Weights of a small mixture-of-experts language model, trained from scratch on English Wikipedia.
Experts: 96 experts in each of 7 layers, 8 picks a token.
Training: a variant of SOAP for the experts, 300M tokens, 4571 steps.
Below are experts of layer 3 (counted from 0) of a mixture-of-experts language model. Rows are named router (the router's row for the expert) and show model dimensions 0-255. Each number is 200 + 40 x the weight over its row's rms, rounded and kept within 0 to 999.
After each expert's rows: a language model's description of what the expert responds to. This comes from a sample of Wikipedia text that the model never trained on.

# expert 7
router,199,204,208,162,170,206,223,192,191,291,190,178,133,156,220,160,139,203,158,202,226,177,237,203,195,165,122,179,118,151,198,212,291,216,238,159,213,128,230,247,256,180,173,210,200,146,276,162,205,294,185,260,143,206,245,217,222,216,218,168,199,190,131,234,175,151,196,243,128,149,159,199,225,163,177,183,182,220,193,201,225,150,153,200,226,202,173,255,209,163,195,177,213,297,200,258,208,293,223,158,239,146,184,139,248,301,150,243,194,220,221,206,256,184,203,183,275,154,250,168,181,228,198,248,195,206,151,252,219,174,174,166,141,200,215,150,218,166,292,169,234,200,224,207,208,209,246,217,190,221,195,140,198,223,228,185,168,123,219,182,225,283,200,205,209,198,169,188,207,207,201,200,152,206,191,135,220,141,264,259,225,179,210,215,176,251,249,244,227,281,288,175,123,213,236,277,278,188,223,207,125,220,165,192,217,243,187,141,106,182,197,227,244,190,264,175,170,272,203,238,191,169,217,200,229,286,202,261,183,205,175,138,256,207,254,206,184,241,156,186,189,166,166,198,229,149,103,229,160,155,155,185,204,204,160,234
Description: Occupation or role words after a nationality in opening lines of biographies, such as politician, footballer, professional tennis, member of.

# expert 23
router,229,135,141,152,182,209,220,161,202,226,283,290,177,218,228,93,186,193,159,236,213,184,247,210,160,210,181,134,169,176,237,200,197,254,170,125,197,196,258,257,209,123,173,292,146,184,208,157,221,243,230,253,144,142,250,177,216,215,210,152,229,262,151,189,182,228,151,188,251,205,222,232,273,235,254,138,260,181,197,229,214,189,214,221,224,187,169,214,184,138,223,135,252,255,179,239,210,241,218,230,232,165,160,194,180,233,182,227,179,234,168,176,193,189,137,148,222,184,232,180,208,226,166,276,148,216,131,251,144,176,203,222,171,176,231,141,275,227,208,136,194,124,259,251,166,227,135,118,195,164,177,163,254,236,231,176,140,134,215,182,212,204,183,218,206,211,124,183,156,122,235,150,151,234,186,203,179,190,187,210,208,166,191,180,152,212,204,220,215,292,224,100,151,238,193,238,210,227,228,155,166,239,186,214,117,191,230,156,182,250,203,245,261,288,245,146,192,233,250,238,235,153,197,165,213,205,218,200,180,237,204,190,228,191,222,233,181,277,143,128,160,156,190,235,273,146,179,216,263,171,193,194,144,221,200,223
Description: Prepositions linking a noun to its complement, above all of after quantity or part nouns, such as height of, between, over, against.

# expert 19
router,200,217,205,175,157,141,191,188,179,317,168,217,110,156,240,160,166,181,198,221,205,178,221,218,149,181,166,225,100,164,198,189,264,220,247,138,210,198,267,233,253,152,166,183,182,163,294,158,230,282,180,223,119,213,229,202,204,207,229,146,181,208,127,274,166,157,173,268,122,190,199,177,206,102,198,182,224,204,179,220,269,153,183,190,193,207,176,265,206,120,173,158,210,292,238,245,216,250,232,147,212,171,175,171,211,249,168,242,211,201,211,238,251,117,136,197,245,181,248,177,191,267,176,294,176,206,188,287,186,159,210,121,158,223,227,132,221,168,258,163,187,179,218,201,218,209,209,218,207,233,202,156,243,215,211,191,173,137,179,187,228,281,197,210,235,166,180,195,172,177,181,186,190,217,178,166,149,131,304,229,227,167,233,182,210,240,243,227,255,233,264,220,167,210,235,220,241,191,245,222,140,237,180,195,237,244,215,118,144,199,167,218,238,237,261,192,168,267,213,241,230,201,185,205,219,256,256,223,209,144,156,184,229,208,244,230,204,231,111,169,189,177,198,248,243,178,146,223,178,133,156,168,195,202,145,189
Description: Nouns naming a person's role or a thing's type, often after a or an in list entries, such as character, producer, designer, institution.

# expert 27
router,187,202,216,196,232,145,232,177,150,211,257,205,217,193,232,175,160,212,148,207,218,200,209,244,180,250,217,229,205,181,222,136,274,219,214,193,228,143,271,259,235,199,137,199,178,209,209,169,197,238,126,210,134,155,234,173,189,194,250,172,273,229,205,201,128,91,189,263,203,150,195,195,212,155,237,223,204,184,171,246,219,104,170,202,196,132,190,263,182,98,213,194,207,269,180,231,223,215,261,188,227,131,152,151,176,262,151,194,159,232,199,267,272,158,151,218,250,191,198,168,223,240,166,227,184,207,221,197,232,179,172,181,155,208,248,155,228,175,172,207,166,190,176,258,161,233,119,200,193,302,129,142,312,232,246,197,199,193,251,158,237,261,175,120,184,175,164,173,144,158,221,125,178,184,166,160,156,182,204,265,224,177,183,225,129,221,214,216,300,254,258,167,156,198,218,234,236,238,247,179,140,319,173,220,171,222,176,194,198,249,152,177,213,192,264,241,169,246,189,235,253,212,183,177,231,246,224,202,179,108,162,169,200,190,212,209,170,289,182,149,192,209,266,224,212,156,180,205,192,158,219,170,178,214,164,218
Description: Early cells in sports and results tables after a pipe: dates, scores, team and league names, as in 19 January, 33, QSL.

# expert 38
router,276,121,183,213,211,203,197,116,176,189,228,256,138,174,248,147,187,217,187,212,219,170,204,184,134,284,166,180,201,218,234,174,250,215,215,181,167,146,215,207,222,166,132,238,191,164,217,212,199,272,141,274,180,239,203,128,215,251,194,218,311,225,172,234,151,159,105,293,201,219,222,134,232,198,235,213,161,135,216,212,223,151,141,221,242,138,162,209,206,175,261,138,192,207,159,218,249,223,266,140,226,172,186,193,241,208,192,236,206,212,207,260,249,137,218,119,235,177,218,169,190,204,193,213,182,219,210,281,167,207,99,162,163,175,231,249,258,178,181,170,147,137,190,222,165,227,190,126,220,228,194,191,245,235,258,163,199,185,252,204,274,207,177,176,263,169,140,218,149,204,205,175,92,163,145,167,171,181,241,240,193,129,176,153,188,196,218,241,257,247,208,198,193,247,287,209,193,207,206,142,141,234,199,207,178,262,188,182,141,250,217,154,247,276,252,231,167,187,215,200,302,234,166,165,193,225,202,234,153,180,196,161,192,225,205,198,186,207,168,148,192,174,246,239,213,180,215,195,237,179,172,118,199,284,176,234
Description: Line breaks, table pipes and the first word of a new sentence or paragraph after a period, e.g. In, However, They, The.

# expert 58
router,179,162,156,206,234,231,200,143,189,198,269,243,201,243,251,194,194,241,214,264,191,169,222,183,194,300,179,206,212,179,227,191,212,235,139,166,224,160,213,254,264,135,194,222,172,197,220,154,202,253,155,228,181,197,224,179,171,250,180,180,263,227,183,191,141,112,200,211,275,171,221,205,219,187,277,193,195,167,152,247,304,160,209,204,224,184,183,238,264,96,241,151,268,300,143,196,211,204,281,212,247,189,149,174,219,193,166,261,178,242,276,204,241,190,173,140,250,193,256,208,203,231,163,202,194,215,167,197,156,151,150,181,150,93,243,219,209,239,198,190,236,122,232,231,195,227,136,196,212,217,193,160,299,242,290,133,197,172,222,171,230,255,198,217,182,177,215,151,179,199,196,155,136,174,233,169,171,183,210,189,214,140,126,173,160,251,276,207,239,175,189,135,147,252,171,186,259,199,207,182,195,215,169,194,197,191,121,205,229,224,139,261,207,244,233,189,173,236,250,228,238,140,169,114,195,215,171,204,169,206,139,193,236,150,183,238,199,225,191,112,159,185,199,285,205,154,191,196,201,219,180,150,190,271,145,245
Description: Temporal prepositions, month names and infobox life-date fields in biographies, e.g. until, (aged, Born:, Died:, on, July.

# expert 11
router,198,135,166,151,177,255,219,167,155,196,237,204,153,206,228,172,170,222,217,241,198,226,207,201,202,231,175,176,159,175,273,206,272,234,121,170,220,177,263,252,222,81,187,219,230,150,289,140,182,231,163,205,210,243,236,158,208,206,257,144,188,198,143,186,182,182,198,214,174,218,207,187,232,192,222,149,213,192,104,232,241,221,184,244,176,213,146,211,263,151,227,143,226,278,154,202,241,226,219,175,197,177,156,204,200,167,189,228,141,220,204,182,232,194,225,201,253,179,214,119,233,190,174,223,158,241,191,257,146,222,154,81,175,132,220,198,188,200,233,151,175,204,226,242,234,199,178,223,227,229,213,182,202,194,260,212,140,214,231,197,246,200,176,220,294,183,191,226,111,190,211,199,164,128,163,211,208,129,242,239,215,175,216,144,171,242,244,247,196,227,212,194,157,307,191,222,245,241,182,165,160,197,144,136,191,265,205,227,225,227,151,221,194,219,246,168,210,238,180,333,229,213,190,157,239,225,260,234,129,157,189,107,230,135,208,237,215,186,174,165,104,203,259,267,229,103,182,238,191,164,204,170,180,210,165,286
Description: Time nouns and possessive-led nouns in narrative history, often after After or In, such as years, season, day, century, retirement.

# expert 51
router,198,198,165,199,153,158,237,198,139,234,156,204,96,206,202,153,154,199,198,222,226,143,236,209,189,194,136,174,164,96,250,195,205,283,235,159,241,160,247,196,240,198,163,202,195,200,249,219,178,238,165,184,214,192,253,158,221,182,246,139,222,215,206,256,176,217,163,235,156,188,193,232,235,180,223,151,259,210,155,182,240,202,205,260,182,173,106,231,240,190,197,153,237,220,201,155,189,246,212,218,239,197,183,202,215,197,157,186,124,229,194,252,195,187,159,178,206,189,240,95,150,212,181,229,128,211,157,208,159,211,216,160,180,198,202,172,277,112,266,134,182,196,248,185,209,205,223,158,238,198,208,186,226,164,226,205,188,183,230,163,203,231,220,149,267,231,131,186,157,125,221,165,203,168,144,183,177,151,220,197,233,242,197,192,168,224,247,242,197,224,251,199,230,242,225,212,213,200,235,162,190,241,167,160,161,293,207,167,155,225,168,231,254,201,218,208,181,274,165,259,214,232,248,176,310,290,250,288,198,220,132,137,269,136,295,197,229,198,165,197,99,149,296,221,259,139,198,223,248,146,124,167,225,202,192,256
Description: Object pronouns and nouns after verbs, prepositions or determiners, such as them, him, people, students, the crowd.

# expert 42
router,194,194,194,202,189,197,252,114,211,231,231,224,199,168,222,193,137,304,157,216,201,196,265,216,169,235,217,161,185,120,190,148,235,199,230,196,226,130,228,223,228,124,213,219,190,165,216,176,238,257,173,210,179,186,241,170,196,190,210,159,253,284,172,236,205,80,171,222,205,136,195,202,213,149,180,204,226,201,195,287,247,109,165,218,247,135,158,267,225,148,249,195,192,254,188,231,245,259,291,190,220,181,153,140,244,186,159,203,190,222,198,237,255,159,135,120,289,181,195,114,197,226,156,240,168,199,190,237,201,178,154,103,185,182,233,223,195,205,246,195,131,159,207,194,198,217,196,207,179,194,228,207,276,214,253,159,164,213,302,148,215,252,164,148,181,186,202,174,149,176,210,156,169,187,195,150,144,187,226,241,182,173,169,158,191,192,222,232,290,259,236,138,160,246,224,239,252,225,236,155,205,273,170,170,192,208,166,117,112,223,220,207,227,242,218,249,169,227,235,210,254,215,173,148,226,236,271,214,195,189,170,162,198,187,279,196,201,236,131,185,170,186,251,227,236,191,108,217,221,160,153,177,161,220,203,201
Description: Pipes, semicolons, closing parentheses and line breaks separating cells and entries in tables, race results and lists.

# expert 20
router,207,189,143,156,191,156,186,139,217,211,192,227,152,239,219,234,128,208,152,208,210,100,205,224,198,231,153,188,114,161,223,162,195,246,188,167,229,200,211,268,204,138,174,183,192,141,224,223,168,235,211,153,174,232,279,213,174,254,145,138,202,215,188,186,223,153,178,249,170,149,253,167,232,218,207,195,238,211,153,212,222,167,145,239,263,165,175,248,195,90,160,150,236,284,213,161,232,264,217,150,214,219,190,151,260,238,164,226,252,282,200,228,244,178,158,212,189,150,270,138,155,189,168,233,189,220,182,199,179,140,170,145,136,206,208,156,217,151,243,202,171,191,196,180,177,235,196,224,184,262,175,223,268,205,270,236,197,179,217,181,224,219,163,199,180,229,180,220,138,182,264,153,209,173,157,152,108,121,235,225,207,209,160,197,233,210,199,188,240,234,254,205,219,224,239,196,224,247,302,155,217,283,167,144,213,287,207,138,176,246,160,174,248,209,216,214,179,271,229,242,195,200,192,194,207,223,219,236,190,208,191,150,257,173,308,231,211,230,182,212,192,134,239,224,300,206,216,282,172,88,153,174,205,163,168,257
Description: Capitalized words and letters inside foreign-language titles and proper names, e.g. Ver Du Hjå Meg, Dom Perignon, Los Angeles, particles like de, van, der.

# expert 1
router,219,189,159,156,247,197,178,193,148,202,198,258,163,212,187,201,162,200,175,240,236,219,167,202,205,264,212,194,139,202,234,184,217,208,226,101,271,162,222,250,212,111,208,206,193,191,223,143,189,235,151,249,146,204,237,174,211,214,164,148,240,252,186,212,176,136,160,271,235,222,250,193,198,226,249,217,223,167,163,259,245,156,203,179,226,206,192,235,250,119,240,149,276,242,132,196,250,215,205,174,189,178,167,181,251,193,157,219,188,199,171,174,279,194,207,210,232,173,306,185,192,212,159,242,161,258,181,218,197,190,128,85,138,196,198,198,198,196,220,215,157,172,200,279,226,202,196,215,250,190,204,203,213,217,251,160,165,160,215,198,287,305,208,216,200,214,157,163,134,166,183,133,190,212,146,207,168,168,281,219,205,217,149,203,195,283,254,198,287,255,224,192,176,214,211,213,241,225,210,225,198,282,169,180,182,253,158,168,189,205,96,167,244,244,272,235,211,203,200,215,239,164,167,165,242,199,194,229,168,136,108,148,270,226,232,258,186,187,133,212,145,140,261,233,217,157,147,209,213,143,198,94,153,230,162,226
Description: Hyphen-digit pieces and final digits inside ISBNs, year ranges and chemical names, such as -4, -19, –18, plus slashes in units.

# expert 53
router,204,151,153,175,210,206,268,147,152,260,215,223,175,175,225,186,188,237,174,227,198,148,248,177,126,253,173,222,179,177,204,123,246,239,146,187,164,182,238,182,321,170,163,166,184,175,260,197,259,243,209,240,167,171,240,162,209,206,196,126,245,214,192,282,112,178,134,258,168,161,180,181,238,161,214,145,194,148,164,197,181,200,174,181,185,152,177,231,234,206,195,148,183,241,146,223,286,224,266,182,211,178,177,142,235,253,184,222,222,239,211,226,237,183,202,207,212,203,246,106,174,242,150,292,216,245,160,250,144,192,198,153,169,186,193,111,183,151,212,192,158,130,206,230,190,192,173,149,226,193,207,194,278,221,237,239,152,150,229,206,217,205,186,198,262,181,129,124,170,134,259,128,141,171,154,222,178,151,257,293,189,156,196,145,174,172,208,247,223,218,266,188,177,220,242,231,233,268,290,192,124,212,193,224,201,268,223,126,182,200,128,194,281,232,194,235,158,269,210,232,243,192,222,172,256,231,263,233,170,192,177,210,223,199,216,243,265,192,190,206,178,189,191,223,205,208,171,270,199,174,156,148,183,240,214,225
Description: First word of a new paragraph, list item or heading after a line break, such as The, A, following, Born:, Species:, Website:.

# expert 47
router,278,163,178,179,183,144,228,171,205,241,215,176,198,220,206,214,150,215,205,227,171,207,216,207,192,227,212,201,165,204,168,190,316,247,157,153,230,181,242,188,215,129,194,176,204,184,217,189,247,285,210,246,113,162,250,166,208,221,190,142,197,195,207,248,91,211,150,238,182,195,247,172,227,146,231,175,264,174,120,148,249,180,155,261,225,189,155,186,282,105,226,200,176,200,156,216,184,232,229,140,217,126,227,158,210,251,183,247,156,223,154,235,201,156,170,104,239,194,214,148,257,243,131,214,128,221,229,216,186,206,196,146,134,160,226,154,161,186,250,144,181,203,225,253,142,212,167,187,151,196,244,170,246,192,247,204,166,174,202,204,259,239,194,204,301,192,160,150,189,151,208,145,210,158,192,181,219,151,248,258,249,173,251,230,180,228,258,237,207,210,186,213,185,207,219,249,250,221,257,221,184,255,127,164,231,260,183,202,217,241,189,222,234,226,249,211,109,220,229,234,291,201,134,216,190,242,202,240,211,192,174,154,205,208,229,250,234,248,176,204,152,182,218,207,169,184,167,238,191,126,180,146,196,328,120,248
Description: Directional and part nouns in descriptions and list headers, such as west end, rear, edge, length, plus Date, No., Title.

# expert 44
router,194,123,188,126,187,143,218,197,197,230,186,207,173,211,255,194,131,280,168,238,156,212,233,206,148,242,177,225,164,134,230,159,214,232,185,181,241,114,257,164,263,192,169,244,160,167,201,189,289,249,205,184,225,220,238,110,259,212,187,202,260,239,186,249,220,179,106,255,165,197,274,214,187,180,267,205,203,202,193,195,218,182,204,299,260,148,150,265,219,197,247,142,235,183,168,218,231,235,192,213,251,208,226,187,242,192,212,211,154,248,170,268,212,228,219,171,193,147,211,179,193,191,194,220,147,238,193,240,163,220,170,153,135,194,282,187,282,187,223,177,136,209,222,190,207,205,160,140,216,204,164,225,191,227,244,159,177,205,226,163,228,232,175,140,237,184,196,194,138,155,226,143,161,151,120,144,174,174,261,224,200,190,173,191,180,212,242,255,202,199,242,196,161,268,234,175,201,199,274,94,198,213,171,152,137,277,210,105,148,264,230,236,197,206,202,244,188,225,230,203,219,199,176,148,287,240,226,161,185,214,156,150,197,212,191,257,255,233,104,190,164,201,223,212,276,197,212,284,236,155,133,191,214,195,125,211
Description: Function words inside verb phrases such as to, be, not, would, can, also, only, really, later, in argumentative or narrative prose.

# expert 18
router,193,169,170,220,203,183,181,202,139,245,215,224,138,178,213,134,202,218,195,207,207,186,224,209,137,182,191,204,113,149,265,179,289,217,225,183,256,166,264,214,253,154,162,191,219,204,314,153,207,239,170,231,153,160,221,158,210,202,262,140,199,203,155,284,135,161,168,229,175,199,148,201,235,131,182,160,225,169,170,212,296,120,217,209,208,201,186,229,244,116,209,117,203,241,174,203,236,260,244,170,237,158,162,190,228,227,164,228,146,197,204,201,265,139,179,137,257,200,234,134,206,249,185,253,174,195,159,227,144,171,222,110,184,167,212,214,196,98,224,113,214,189,295,234,211,206,214,180,182,218,203,219,215,176,204,202,155,176,199,166,245,229,205,154,243,215,165,175,195,197,197,237,191,192,167,206,169,143,270,234,212,164,245,174,174,253,268,215,239,230,262,192,199,176,260,193,274,195,259,212,194,229,194,208,259,317,203,161,180,215,159,196,250,167,236,187,167,245,204,264,220,273,140,215,208,243,220,239,180,169,214,171,220,157,255,190,179,205,143,191,147,149,260,222,231,132,137,193,229,172,177,98,220,245,149,201
Description: Common nouns for the article subject after the, his or a year, such as album, book, film, company, band.

# expert 22
router,203,218,194,165,197,162,215,167,149,221,237,204,200,250,200,192,201,198,136,206,241,121,219,203,204,223,153,149,126,133,204,181,211,231,220,196,284,160,250,200,240,166,173,220,205,190,243,185,220,213,169,182,140,188,249,184,176,222,224,152,227,203,158,211,189,132,148,191,214,143,254,206,218,229,212,220,208,221,163,237,276,143,206,241,235,140,124,263,203,137,233,180,265,253,167,194,226,252,200,160,242,198,197,171,234,266,133,194,157,262,176,285,206,178,165,212,245,190,228,172,157,189,136,193,215,190,166,192,197,161,180,179,147,140,193,147,215,176,195,156,150,182,209,214,156,254,197,229,242,199,122,219,269,227,241,208,185,205,253,162,234,324,154,151,186,183,193,165,202,186,247,174,180,170,197,184,141,109,236,223,228,225,144,222,172,236,228,215,252,225,290,206,142,220,207,192,216,241,270,218,172,303,188,175,214,229,235,219,177,209,145,221,305,169,249,220,181,280,207,241,180,184,151,198,230,270,212,268,150,176,191,142,280,164,272,184,160,223,186,205,158,123,256,168,272,112,194,196,190,119,232,154,214,156,168,262
Description: First names and the opening pieces of people's names in member lists, rosters and bylines, e.g. David, Chris, K, Domen.

# expert 25
router,194,195,181,202,198,228,221,164,190,241,255,171,205,181,195,123,153,268,193,261,235,208,205,189,161,245,215,128,195,193,211,143,270,221,204,144,251,174,252,265,248,152,181,221,169,150,220,162,234,208,156,225,149,180,169,178,203,218,223,185,216,264,145,189,204,136,192,216,209,149,235,138,216,162,218,168,242,226,220,263,289,145,164,196,208,143,162,255,186,136,248,156,225,258,204,273,263,242,276,180,254,144,122,175,236,247,189,231,163,198,193,231,296,200,202,220,259,204,253,162,180,209,146,221,169,255,149,208,182,173,176,199,157,120,258,215,270,224,195,221,171,190,215,257,160,233,149,111,222,238,156,163,206,171,189,215,191,126,187,154,174,218,187,172,166,252,193,171,167,139,210,133,217,184,179,149,106,191,217,255,259,140,181,215,132,240,246,166,285,258,207,87,168,244,252,221,228,224,207,196,210,256,204,197,189,266,135,207,229,229,188,198,225,223,215,240,147,216,194,240,209,173,135,193,200,260,215,228,164,234,164,158,200,171,264,203,147,268,217,149,198,142,241,266,243,185,190,209,229,185,130,169,207,222,167,233
Description: Prepositions after verbs in sports and career narratives, such as in exchange for, along with, lost to, graduated from, featuring.